From a checkpoint of a small mixture-of-experts model trained on Wikipedia.
Size: 9 layers, width 192, vocabulary 8192, 13.9M parameters.
Experts: 32 experts in each of 8 layers, 64 SwiGLU neurons an expert, 2 picks a token, a softmax router.
Training: a variant of Muon for the experts, 271M tokens, 4491 steps.
Below are experts of layer 2 (counted from 0) of a mixture-of-experts language model. Rows are named router (the router's row for the expert), gate (a neuron's input weights, with its number), up (a neuron's input weights, with its number), down (a neuron's output weights, with its number) and show model dimensions 0-191. Each number is 128 + 32 x the weight over its row's rms, rounded and kept within 0 to 255.
After each expert's rows: "comes after" lists some tokens at least twice as common just before its tokens as in all text; "comes before" lists some tokens at least twice as common just after its tokens as in all text. This comes from a sample of Wikipedia text that the model never trained on. Tokens count by the router's weight.

# expert 14
router [126 121 142 157 139 208  95 104  83 104 142 157 122 127 117 129  83  91 138 100 143 133 168 102 190 162  67  97  93 139 148 171  88  92 164 115 171 201 131 133 101 132 110 171 162 152 125 108 124 104 161 158  89  92 167 159 148  81  95 122 118  84  98 124 137  91 168 110 112 178 161  87 129 174 115 108 118 148 160 114 140 142 134 147 170 170 121 234  51 127  85 119 174 154 149 100 124 135 159 125  98 159  96  81 160  87 156 138 161 118 136 166 138 146 135 153  68  79 104 119  96 161 171 215 115 134 110  97 136  87 131 138 135  95  69 162 125 122 155 161  90  55 168 153 111  96 100 127 119  86 133 173 120 200 127 157 112 118 121 149 105 141 159 143 154 112 181  94  85 135 158 147 126  81  97  87 106 104 113 136 118  96  96 156 101 166  96 140 102  89 164 147]
gate3 [151  50  87 137 146 149 120 153 149 113  93 188  88 132 126 114 101 143 158  95  96 151 145 114 111 127 138 179  99 143 180 151 149 187  82  61 124 127 121 111 181 146 147 169 129 151 131 141 123 154  80 145 129 153  89 108 166 123 126  62 223 121 145 103 203 135 153 123  95 134 105 101 157 164 166 167 144 165 147 148  91 114 195 138 157 152 112 136 114 136 108 129  88 155 137 148 151  49 113 153 155  72 180  83 116 145  56 152 127 156 126 147 116 114 100 156 102  94 116 125 148  78 165 155 111 160 181  52 126 168 178 112 124 116 157 172 127 144 117 143 121  62 184  89  95  93 120 158 114  83 132 114 129 155 139 107 139 179 132  80 112 129 158 101 168 102 128 114  92 198 122 133 173 146 168 169 102 136 149 171 138 122 152  94 175 159 158 146 113  94 182 134]
up3 [115 144 162  88 153  97 150  81 123 140 135 114  87 143 127 142 220 172 136 127 102 155 132  96 171 105 146 150 117 131 108 139 123 141 123 156 108 140 124 137 130  65  92 124 141 106 151 192 130 158  83 145 121 191  84 180 148  98 193 132 127 171  92 105 137 126  96 143 141 114 187 169  89 204 166 121 136  97  90  83 126 131 125  50 163 154  96  70 128 144 117 108 135 143 214 133  72 148 161 126 141 132 107  92 110 159  94 179 113 167 160 131 155 140 177 134 171 168  93 154 155 101 123 116 173 169 118 118  90 101 188 101  59 151 124 144 130 109 205 156  94  86 177  81 100 139 141 119 118 125 104 162 185 165  97 140 122 129 144 165 183 117 159 143 113 129 157 124 140 101  87 114 170 148 161 130  87 172 150 193 141 149 101 196 126 188 108 137 137 128 119 145]
down3 [130 150 179 144 175 125 130 152  93 194 176  57  71 171 217  32 105 108 128 146 169 113 115 187  86 120  94 117 135 122 166 110 132 154 169 135 103 180 144 147 188  93  60 177 125 155 135 124 116 100 147  80 141 101 134 122 154 112 104 111 138  85 144 167  89 191 160 154 136 157 135  89  80 109 141  97 145 141 124 152 109 129 139 173 111  87 190 106 139 118 181 142 123  93 144 147 170 110  82 125  89 139 153 133 164  65 134 101 107  94 142 174 104 133 168 138 103 137 123 111 113 165 117 119  56 123 131 188 135 157 115 151 170 117  68 133 145 102 100 117 106 200 101 152 152 116 140 134 177 170 132  88 120 137 123 131 173 103 139 133 106 147 138  95 116 126  97  95 156 170 126 132  67 113  86 114  64 159  95 101  96 108 138  90 127  99 186  88 142 133 145  95]
comes after: " |\n", "\n", "|---|---|---|---|\n", "===\n\n", "|---|---|---|---|---|\n", "|---|---|---|---|---|---|\n"
comes before: " ", "|", " Total", " Year", " Party", " No"

# expert 17
router [137 161 101  68 111 134  81 123 140 161 175 140 150 147 114 153 118  85  79 140  91 158 122 154 138  99 143  68  95 139 127  53 116 175 111 116 171 109 155 159 146 168 135 112  83  98  60 131  91 114 111  78 161 133  97 173 102 153 153 225 139 101 200 118 125 145 167 152 117 144 150 108 111 175 101 153 146 103 112 164 143 125  65 200 129 120 144 107 177 105 145 137 108  88 138 167 141 128 119 126 164  97 148 119 177 141  78 150 167 172 129 122 157 149 160 163 141 107  92  64 110 127 128 152 181 141 101 134 151 169 156 145 145 151 163 121 106 172 108 117 179 174 104 137 120  77 108 122 131 131 120 116 162 128 147 168  92 130 140 143 173 113 202 134 173  85 177 163 105  80 113 163 158 114 187  61 135 145 107 126 126 134 201 130 100 180  95 137 202 139 134 164]
gate2 [ 96 166 111 134 117 182 155 125 114 111 102  99 132 129 114 168 107 124 141 184  88 168 155 136 128 146 128 128 129 157 136 147 100 126 117 109 143  49 140 123 129 165  83 186 118 120 147  67 136 136 125 119  85 149 121 115 107 160  59 129 124 136 144 152  93 137 150 163 144 105  89 110 190 163 139 179 114  77 131 174 153 141  77 118 182  63 174 109 119 144 101  49 141 135  91 130 138 141 149 119 143 173  15 109 109  84 181 112 141  81  61 142 137 142 104 185 133 107  58 160 167 133 146  97 152 100 154 138 100 139 124 106 150 115 176 146 142 101 106 137 157 183  99 128 152 156  96  85  69 164 137 142 166  85 142 169  91 114 146  80 173 156  82 119 116  68 127 186 113 107 125 112 153  87  73  84 132 122 112 111 109  98  91  98  75 138  94 145  69 108 167 124]
up2 [166 139  99 139  83 149 141 150 100 136  77 147 146 153 153 111 130 162 150 142 125 122 130  79 124 153 119  78  35 108 115 118 190  52 113 125 149 155 152 132  76 165 132 134 183 143 109 108 164  94 181 126 137  93 129 166 152 145 109 148 117 152 113 104 119 111  98 161 146 117 141  81  83 126 148 170 185 153 134 111 116 145 177 104 203 143 134  53 120 102 113 168 122 118  77 121 137 129 115 154 124 126 147 110 117 139 127 114 139 121 129 160 108  91 109 185 181  91 129 117 121 148 185 145 153 175 108 106 176 114  91 144 118 107 103 137  86 148 158  76 139 172  88 113 145 106 122 142 133 167 171 208 128 134 126  80 182 148  91 100 164 174 175 111 109 131  94 188 144 187 113  61 127 108 139 149 184 116 189 145  98 223 125 113 203 143  95 110 162 144 101 176]
down2 [ 80 159 102 148 195 100 114 113 140 166 124 123  98 143 110 132 113  99 160 149 143 153 155  88 103 103 199 146 109 120 165 115  68 141  93 105 163 128 173 146 127 163 152 127  70 103 135  71 135 144 135 109 141 166  81 147  48  90  83 126 121  51 127 173 101 138 157 130 181  91 120 160 121 167  94 162 157 130  96  99  85 140 114 124 130 152 169  99 137 100 154 145 105  91 116 182 121 104 152 121  94 149 135  99 108  61 173  82 124 131 172  92 120  97 141 116  89  83 121 107 181 182  90 108 181  94 168 135  79 123 165  80 200 190 190 145  50  86 106 122 115 197  96 140 182  86  81 133 130 144 124 131 124  94 152 131 111 142 186 120 150 146 137 182 142 120 149 169  94 134 149 134 142 103 134 138 104 130 128  92 126 119 169 108 158 179 113  80 114 123 106 175]
comes after: "2", "0", "9", " ", "1", "8"
comes before: "0", "1", " |", "2", "9", "8"

# expert 20
router [112 129  88 154 113 144 153 115  86  74  85 142  97 155 105 118 133 202 184  88 127 116 129 160 125 184 200 122 209 122 120 172 113 134  90 142 149 100 114 136 125  78 161  95 107 148 176 109  98 119  53  71 152 200 155 166 126 133 109 118 168 142 143 102 184 159 121 111 127 111 116 164 116 101 134 142 152 154 106  70  83 162  99 121 132 110 153  73  77 100 130 118 131 169 134 108 120 123 114 117 124 165 125  94 129  88 143 125 123  93 101 108 142 206 110  97 172 152 164  93 167 114 129  89 137 162 122 126 116 142 184  59 164 151 145 163 158 119 165  87 119 153 116  95 128 107  70 175 105 138 181  99 127 143 141  56 134 156 124 102  99 146 106 150  93 186  98 152 181 103 152 103 174 143  69  77  83 152  84 150  93 127 107  86 188 113 113  99 118 139  95 168]
gate3 [123 146 173 164 148 172 172 148 141 133  77 124 138 154 135 151 171 141 148  98 125 123 186  97 152 178 113 116 102  69 124 181 138  93 142  91 155  84  71 122 112 119 174 114 150 132 103  96 139 104 154 106 132 102 167 110 112 109 157  96 140 123  97 155  86 149 101 120  97  96 175  83 136 111 138 108 141  81 118 113 133 163 128  65 100 125 174 141  96 112 147 139 120 134  99 141 134 166  90  92 185 182 137 139 124 170  85 188 124 119 101 166 134 149 171 204 121 152  87 126 144 174  95  65 178  91 143 191 162 102  71 196  72 135 134 103 130  98 129 177 127 120 125 153 189 123 147 168 145 115 148 128 150  86 142 119 102 131 108 113 166 139  45 102 207 100 133 108  92  89 147  87  96 112 129 135 163 196 103 148 147 143  99  53 156  96 141 138 163 197 100 135]
up3 [148  49 149  70  98 151 196  82 126 149 151 142 135 160 114 124  94 135  99 161 139 131 150 126 139 139 114  91 112 102 111 136 157 156 104 101 140  99  87  92 152 105 100 136 207 142 154 150 184  89 119 145 111 175  98  88 138  92 129 115 139  76 161 139 213 127 131 167 135 100 166 108 133 122 123 101 147  93 154 128 169 184  76 121  83 165 121 135  65 146 115 119  26  64  76 107 153 102 106 140 111 167 171 123  70 132 134 132 133  48  98 121  78 188 133 123 153 201 113 117 104 158 123 111 167 168 139 166 173 150 109 133 121 147  67 119 141 104 103 140 119 120 100 167 148 141 125 126 148 135 114 147 111 125 107 163  90 130 122 132 125  98 128 101 121 158  71 173 162 184 116 153 151 143 135  84 174 144  88 113 127 198 142  91 162  56 154 116 181 143  98 132]
down3 [145 143 111 112 104 145  98 102 109 108 170  37 173  85 155 199 126 115 204 148 129 149 112 102 137 195 119 135 121  89  86 119 164 146 118 122 133 171 112 158  95 129 173 108 146  85 188 153 119 100 130 170  94 177  80 106 145 118 172  74 118 157 116 106  83 132 140 120 123 153 183 176 117 134 149 166  71  91 124 145 133 130 161 103  61 138 127 166  86  86 111 186 143 121 173 150 104  89 117 102 149 155  71 102 145 166 161 152 181  82 191 163 123  91  87 125 137 117 108 194 113 140 107 175  97 135 129  82 154 118 147 152 146 107 103 144 100 153 130 162 121 112  83 159 134 137  95 139  65 132 165 132 138  68 141 135 147 155  99 114 113 170 147 130 117  92 129 136  91 151  59  57 156 131 157  59 157 125 162 108 104 108 124 105 107  79 157 191  97 112 143  99]
comes after: " to", " would", " was", " and", " due", " can"
comes before: " the", " be", " a", " to", "ing", " have"

# expert 5
router [136  87 139  79 142 132  82 148 127  84 156  98 114 153 152  91 132 134 133 148 186 126  75  87 134 131 124 178 140 118 120 130 118 119 109 117 114  90 130 131 102 151  81 155 161 160 132  99 140 143 131 107 102 161  83 145 140 160  91  64  97 103  87 102 146 146 141 123 178 115 106 134 120 107 102 137 150 153 117 142 102  86 111  87 170 166  76 144 131 130 163 145 149  62 138  89  88 152 136 118 124  86 176 167  85 135  95 132  94 148  82  86  73 145 181 126 187  69 125 122 153 146 141 133 105  97 124 116 144 135 136 110 165 145 105 194  79 126 115  81 140 123 173 153 108 106 160 177  97 208 121 105 177 141 173 141 144  98 120  66  75 148 169  93  78 119 135  56 114 163 112 111 145 140  88 162 108 174 131  49 137 116 124 225 194 165 209 170 122 122 161 137]
gate3 [164 121  93 127 102  44 133 151 121 206 205  90 120 146 114 166 123 153  90 166 138  96  99  93 158  91 106 158  97 102 142 114 105 142 157 105  72 147 139 122 147 121 108 122 120 139  91 124 130 129  89 148 110 112 173 151  77  70 136 136 131 187 122  95 196 112 137 158 139 150 147 121  71 150 104 116 185 137 139 191  59 107 140 115 118 123  98 109 117 176 144 195 113 160 137 126 130 145 146 134 163 162  66 173 149 126 116 136 199 102 102 119 183 105  54  88 133  69 123 130  83 126 122 130 146 109 155 101  98 103 120 159 100 176 123 116  95 120 132 101 134 116 153 121 106 136 111  78 136 151 136 100 120 118  63  75 142 112 215 148  87  78 110  87 100 175 145 144 172 166 167 103 100  96  76 152 154  93 153 101 113 154 162 130 159 142 138 145 178  68  99 177]
up3 [131 174 124 160  88 153 127 149 139 170  96 108 114 201 172 144 176 167 138  85 125  69 183 152 151 102  82 121 145 103 116  80 107  65 139 146 174 125 207 124 135 149 127 145 113 138 134 144 111 146 142 145 131 169 122 117 183 167 114 131  98 102 136 148 152 107 138  97 160 133 122 121 148 114 121 152  48 117 129  60 124 117 195 142 130 151 148  92 163 123 126 158 144 157  84 121  99 128 140 106 122 131 119 139 105  93 128  90 123 193  89  75 102 111 107 103  74 146  83 114 176 123 124 153 149 124 152 118  98 123 154  70  91 108 108 155  48  93 177  78 108 146 153 130 117 144  38 105  92 164  90 109 126  86  71 140 100 121 138  99 159 193 172 143  83 120 125  54 131  84 126 193 109 177 143 158 108 105  91 130  91 126 159 125  99  96 120 163 113  57  92 102]
down3 [167 122 115  83 154 105 153 109  80  98 153  96  79 155 120  88 104 170 165 113 122 138 134 168 117  74  94 175 161 106 112 106 129  95  89 153 137 111 147  95 127 104 167 106 117 110 190 145 141 170 161  93 100 135 127  94 115 124  97 205 115 109  73 171  78 179 131 147 131 167 172  76 132 118 161 168 109 120 141 127 136 104  90 126 148 145  71 139 116 139 119 129 114 108  80  70  63 129 153 169 173 129 151 187 113 184 116 101 133 116  92 127 150 115 132 120 140 111 154 105 118  87  85 131 102 132 129 133 143 126 161 107 102 163 180 139 108  94 164 172  97  98 110  75 103 109 108 164  76 180 162 140 180 130 104 172 147 132  69 148 165 210 150 170 141 101 128 143 196  78 142 138 185 129  82 106 117 193 142 123 179 100 139 195  77 131 109 115  59 167 101 106]
comes after: "1", "9", "8", "7", "th", "0"
comes before: " century", "8", "9", " |", "7", "6"

# expert 24
router [106  93  99 164  63 178 146 122  92  60 101 118 121 128 112 118 158 167 117 115  58 122 193 143 147 142  93 166 179 127 173 196 118 136 142 178 142 125 156 103 149  95 115 118 162 137 135  96 100 107  81 188 190 127  91 168 100 118 178 151 148 173 101 138 164 182 122 171  85  81 133 118 111 150 193 109 129 125 145  97 124 161 181 142  55 122 109 164  86 147 110 112 162 143  78 108 130 146 132 129 101 113 127 156 143 121 136  63  96 144  53 138  85 101 177 150 142 134 121 133 114 158 101 139 141  89 126 156 114 157  92 105 128 106 132 115 167 121 149 133 104 127  98 149 180 125 155 148 178  77  89 169  69 144 135 149 126 163  54 131 154 153  55  96 131 163  92  93 127 121 195 157  92 151 168 131 113 158 150 106 111 105 135 117 142 174  86 121 168 108  54 123]
gate3 [ 90 115 149  61 173  91 150 114  73 133  81 110 114 113 138 145  90 131 172 163 131  63 159 146 182 159  82 184 129 107  87  90 155 134 137 160  99 158 115 242 140 121 133 139 158  65 122 203  66 142  81 102 192 116 117 138 123 109 139 129 132 111 113 137 127 167 127 108 124 132 177 146 122 171 128 139 138 112 120 151 145 105  97 179 111 135 104 130 127 121 104 137 137 131 143 165 106 128 202 129  67 103 127 137 189  79  96 172 171  98 178  70 101  86 111 148 100  69 149 132 135 132 121 117 122 133 128 118 132 148 138 151  80  81 126 112 103  46 100  79 175 128 185 117 183 110 168 113 197 192 135 147 130 173 102  74  97 105  76  97 140 134 131 150 121 107 121 113  94 179 103 125 127 156 135 132 155 163 158 125 163 147 131 102 160 121 116 143 168  84 125 160]
up3 [121 115 124 145 151 123 158 141 101 133  29  96 127 133 135 146 153 116 149 137  81 103 144  75 185 131 132 160 104 128 122 131 106  95 116 134 121 114 110 175 110 191 161 136 157 109  67 106 115 145  71 134 154 153 106 117 130 133 137 128 164 151 107 151 153 142 143  82  67 135 129 137 120 151 101 120  90 108  92 124  91 181  86 145 148 145 138  36 178  87 117 109 186 130 120 160  97 155 116 159  87 167 179 145 150  53 179 152 170  70 128 167 171 148  89 108 117 151 139 150 163 153 128 103 151 152 140 118 126  89 100 149 120 131 140  91 129 126 132 121  62 194 112 143 164  41 179  88 149 144 162  63 190  99 155 124 106 161 204 119 134 140 136  52 151 108 122  93 152 208 130 147 146 131 133 141 101 174 152 175 103 110 154 114 188 130 106 138 122 151 100  94]
down3 [149 133 132 165 165 141 131 154 118 143  87 100 150 143 112 103 142 171 137  95 155 143 139 101 182  86 145  82 134 136 141 155 168  84 135 145 110 122 126  51 146 169  97 144 142 158  76 169 139 196 116 140  91 170 133 148 103 154 151  80  98 118 115  90 142 131 192 105 116 141 171 110 127 173 176 105 123 153 100 154  99 103  96 153 177 117 109 114 116 135 144 100 161 110 115 145  97 135 115 148 148 156 173 140 145 161 195 122 177  75  81 213 127 170 112 159 134 123  80 102 139 128  84 144 107 120  80 120  82  87  85 129 127 140  88  79 138  98 129 164  75 127 108 166 161  45 170 182 132 136 168  88 137  63 158 124 137  94 166  98 168 141 124  62 187 139 184 189 128 140 183 168 111 125 195 143 112 160  77 166  78 130 180 135 134 145 102 100 119 133 118 143]
comes after: ".\n\n", "\n\n", " |\n\n", ")", ")\n\n", " also"
comes before: "==", "===", "The", "-", "In", "="

# expert 15
router [155  89 168 130 151 104 125 152  83 160  82 111 153 146 124 150 100 102 122 144  58 100 156 119 189  71 139 115 151  94 147 131 114 118 171 146 101  99 142 163 135 138 146 117 173 216 174 125 119 138 152  78 109 114 117  99 142 155 143  90  64 131 125 168  78 109 144 104 124  99 153 126  70  85 117  52 105 130 171  94 145 137 132 101 158 169 184 134 143 181 151  92  99 132 153 102 113 136  72 151  93 103 119 100  99  66  46 119  99 128  97 124 130 112 113 169 142 178 135 160 144 137 116 149  50 118  79 155 140 130 149 118 118 140 101 114  97  89  94  92 131 125 155  90 171 137 119 167 148 151 142 125  94  56 197 177 135 150 120  76 137 208 114 130 165 136 111 113 159  81 194 120 125 138 157 149 171 130  88 111 150 153 163 122 106  75 119 142  99 141  56 172]
gate3 [126 168 100 125 161 113 122 163 113 181 104 151 131 119 159  76 100  71 142 175  70  95 143 133 127 138 108 131 108  77 166 109  76 156 143 126 113 157 154 127 109  99 151 131 135 141 110 170 137  97 127 139  87  85 158 125  49 127 142 200 133 119 121 170 151 149  67 147 134 123 154  57 106 116 164 135  66 130 155 203 179 172 104 143 166 128 107 168 109 138 155 135 200 140 138 155  92 155  96  90 111 137  82 151 162  37 141 131  78 141 132 144 102 148 139 177 134 154 162 104  80 113 101 117 175 150 116 165 151 146 129 108  92 139 151 168  58 121 123 140 104 120  69 139 147 167 157 129 176 124 135 129 139  99 167 173 164 105 212 169 160 115 105  80 164  88  80 143 142 181 107  77  83 113 141 111 153  98 132 179 147 118 124  57 167 132 130 123 106 136 153 151]
up3 [134  87  83 138 113  96 146 144 215  92 111 160 196 127 156 124 103 133 105 126 118 180 114  81 129 149 123 128 121 168 136 129  98 121  85 181  85  96 147  83 107 114 113 119 121 134 163 161  96  86 128 150 142 138 140 182 176 160 160  73 101 114 175 143 177 100 156 144 145 104 130 102 183 119 119  80 164 171 168 147 131 137 126 163 113 154 149 190 145 117 126  72  92  71 133  57  93 128 146 138 122  70 196  94 123 130  76 132 173 113 108  69 114 138 194 162 169 161 127 108  58 109 158 168 110 109 135 193 107 176  99 149 135 152  98  75  96 160 113 120 172 139 157 133 197 156 112 139 181 112 134 100 136 131 144 178 154 112 130 121 106  59 121 115 137 136 170  89  82 124 137 102 142  54 153 129  65 100  70  93 121 145 118 107 133 132 136 109 129 137 160 105]
down3 [169 188  98 172  45 111 135 104 139 169 128 182 149 123 127 178 126 126 181 103 117 125  70 194 138 106 112 137 145 165 123  97 180 164 126 131  97 113 135  90  88 109 110 142 127 142 185 128  87  91  81 156 110 103 165 184 142 138 137 139 154 120 129 104  84 137  94 168 160 117 160 163 137  83 104 132 157 132 114 119 127  72  64 120 129 143 141 114  92 126 197 126 132  84 169 143 156 121 161 126  80  77 186 101  72 174 143 136 138 158  92 116 146  98 129 131 216 148  93 160 131 133 125 122 120 116  56 157  73 177 113 152 154 131 189 118 129 144 182 159 218 151 141 157 124 184  88 189 158 118 108 154 102 126 153 143 137 132 110  97 155 195 148 126 111 150 111  83 188 118 114 119 151  77 146  93 163 124 151 160 123 106  82 103 156 125  79 134 120 138 123 155]
comes after: " ", ".", "6", "4", "3", "5"
comes before: " The", " In", " He", " It", "0", "9"

# expert 0
router [187 112  88 167 114 152  68 136 136 109  88 159 141  71  44 154 142 134 201 124 114 190 117 146  88 105 151  84 156 176 182 103 108  74 121 143 125 140 142  95 124 152  89 100 105  71 131 125 107 120 184 144 106 179  81  82 131 144 102 133  90 130  21 101 132  92  82 138 110  91  83 107  89  75 118 117 125 141 138  92 123 144  95 149 140 154 113  91 106 104 114 141 154  97 168 166 149 114  89 180 153 100  87 141 107 145 118 140 153  74  67 125 128  60  81 112 129 151 120 169 113 172 119 126  95  97 114 101 121  99 157 101 186 145 141 120 173 160 104 133 147 128 161 115 132 101 109 111 125 160  97  86 142 114 207 133 102 125 149 130 103 164 109 155 134 118  98  80 132 121  82 112 114 128  85 111 140 109  57 146 165 153 131 171  99 170 180  84 123 178 142 171]
gate3 [164 147 160 119  93 130 145 125  73 145  99 103 128 116 112 170 156  87  88 126 102 124 133 123 141 105 140 119  90 116 103 188 142 157 150 103 105 122 151 148 152 149  89 171 117 131 121 118 122 101 129 148 145 164  95  91 163 112 122 139 185 173  99 102  77 125 183 125  80 165 120 119 120 116 147 184 105  73 183 174 144 170 164 156 145 123 134 145 132 156 125 113 142 120 186 161 102 124 101 173 113  77 156 160  98 185 183 179 145  94 144 139 112 144 103 168  84 128  54 155 147 154  75 181 134 105 102 136 180 159 111  85 150  83  82 133  95 130 125 130 136  46  66 168 143 159 106 131 189 145 154 167 152  91  82 116  98 167 136 174  72 130 130  78  50 117 118 108 130 100 174 144 156  53 111 113 158  92 141 181 161 150 139 192 151  98 133  64 104 149 129 153]
up3 [164  91 105  85 122  87 174  78 106 144 135 104 165  57 149  59 122 100 132 126 137 130  89 181 115 112 123  99 152 144 124 127 146 152 139 106 133 118 119  98 159 133 127  64 167 156 130 139 134 112 135 131 116 142  83 153 116  85 123 123 101 185  80 102  99 123 162 106 148 130 107 131 141  58 103  93  92 111 132  88  97  77 177 136  92  98 114  63 148 176 136 149  56 110  71 164  82 139 151 126 181 124  78  96  99 173 117  62  98  79 121 106 128 130 132 132 160 111 103  68 156 131 102  87 125 139  71 144 128 118 132 114 105 198  89 129  98 159 138 105 157 121 122 123 108 113 132 121 175 130  61  97  85 126 119 112 111  98  91 105 109 120 135 170 200 200  66 175 154 114 119 205 150 110 130  83 119 120  80 110 103  83 139  99  48 148 175 158 100 152 121 131]
down3 [164 155 126 141 128  97 165 132 100 121 176 143 127 122 121 160 107 141 110  70 159  83 112 131 171 102 123 140 113  81 123 128 127 169 125 144 136 103  94  88 110 119 140  97 154 128 113 131 110 106 101 143 108  90 145 116 145 141 113 110 150 113 136 126  89  67 125  79 128 103 135  72 101 183 134 111 138 167 115 146 153 121 101 144 196 136 102  79 142 115 102 135 142 127 168 172 106  83 151 106  88 101 139 122 149 112 120 106 129  83 104  72 184 164 225 114 132 193 181  89 163 165 189 160 174 150 116 178 147 127 143 126  97 171 106 178 102 133 128  64 178 163 101 134 115 131  78 145 145 115 121 130 159 113 151 160 108 197 166 145  83 140 153 129 191  95  88 156  92  99  20 132 135  51 107 121 104 138  51  63  51 142 120 147  94 116  95 131 108  87 119 115]
comes after: " |", "|", " at", ";", " in", " of"
comes before: "1", "2", "3", "4", "5", "6"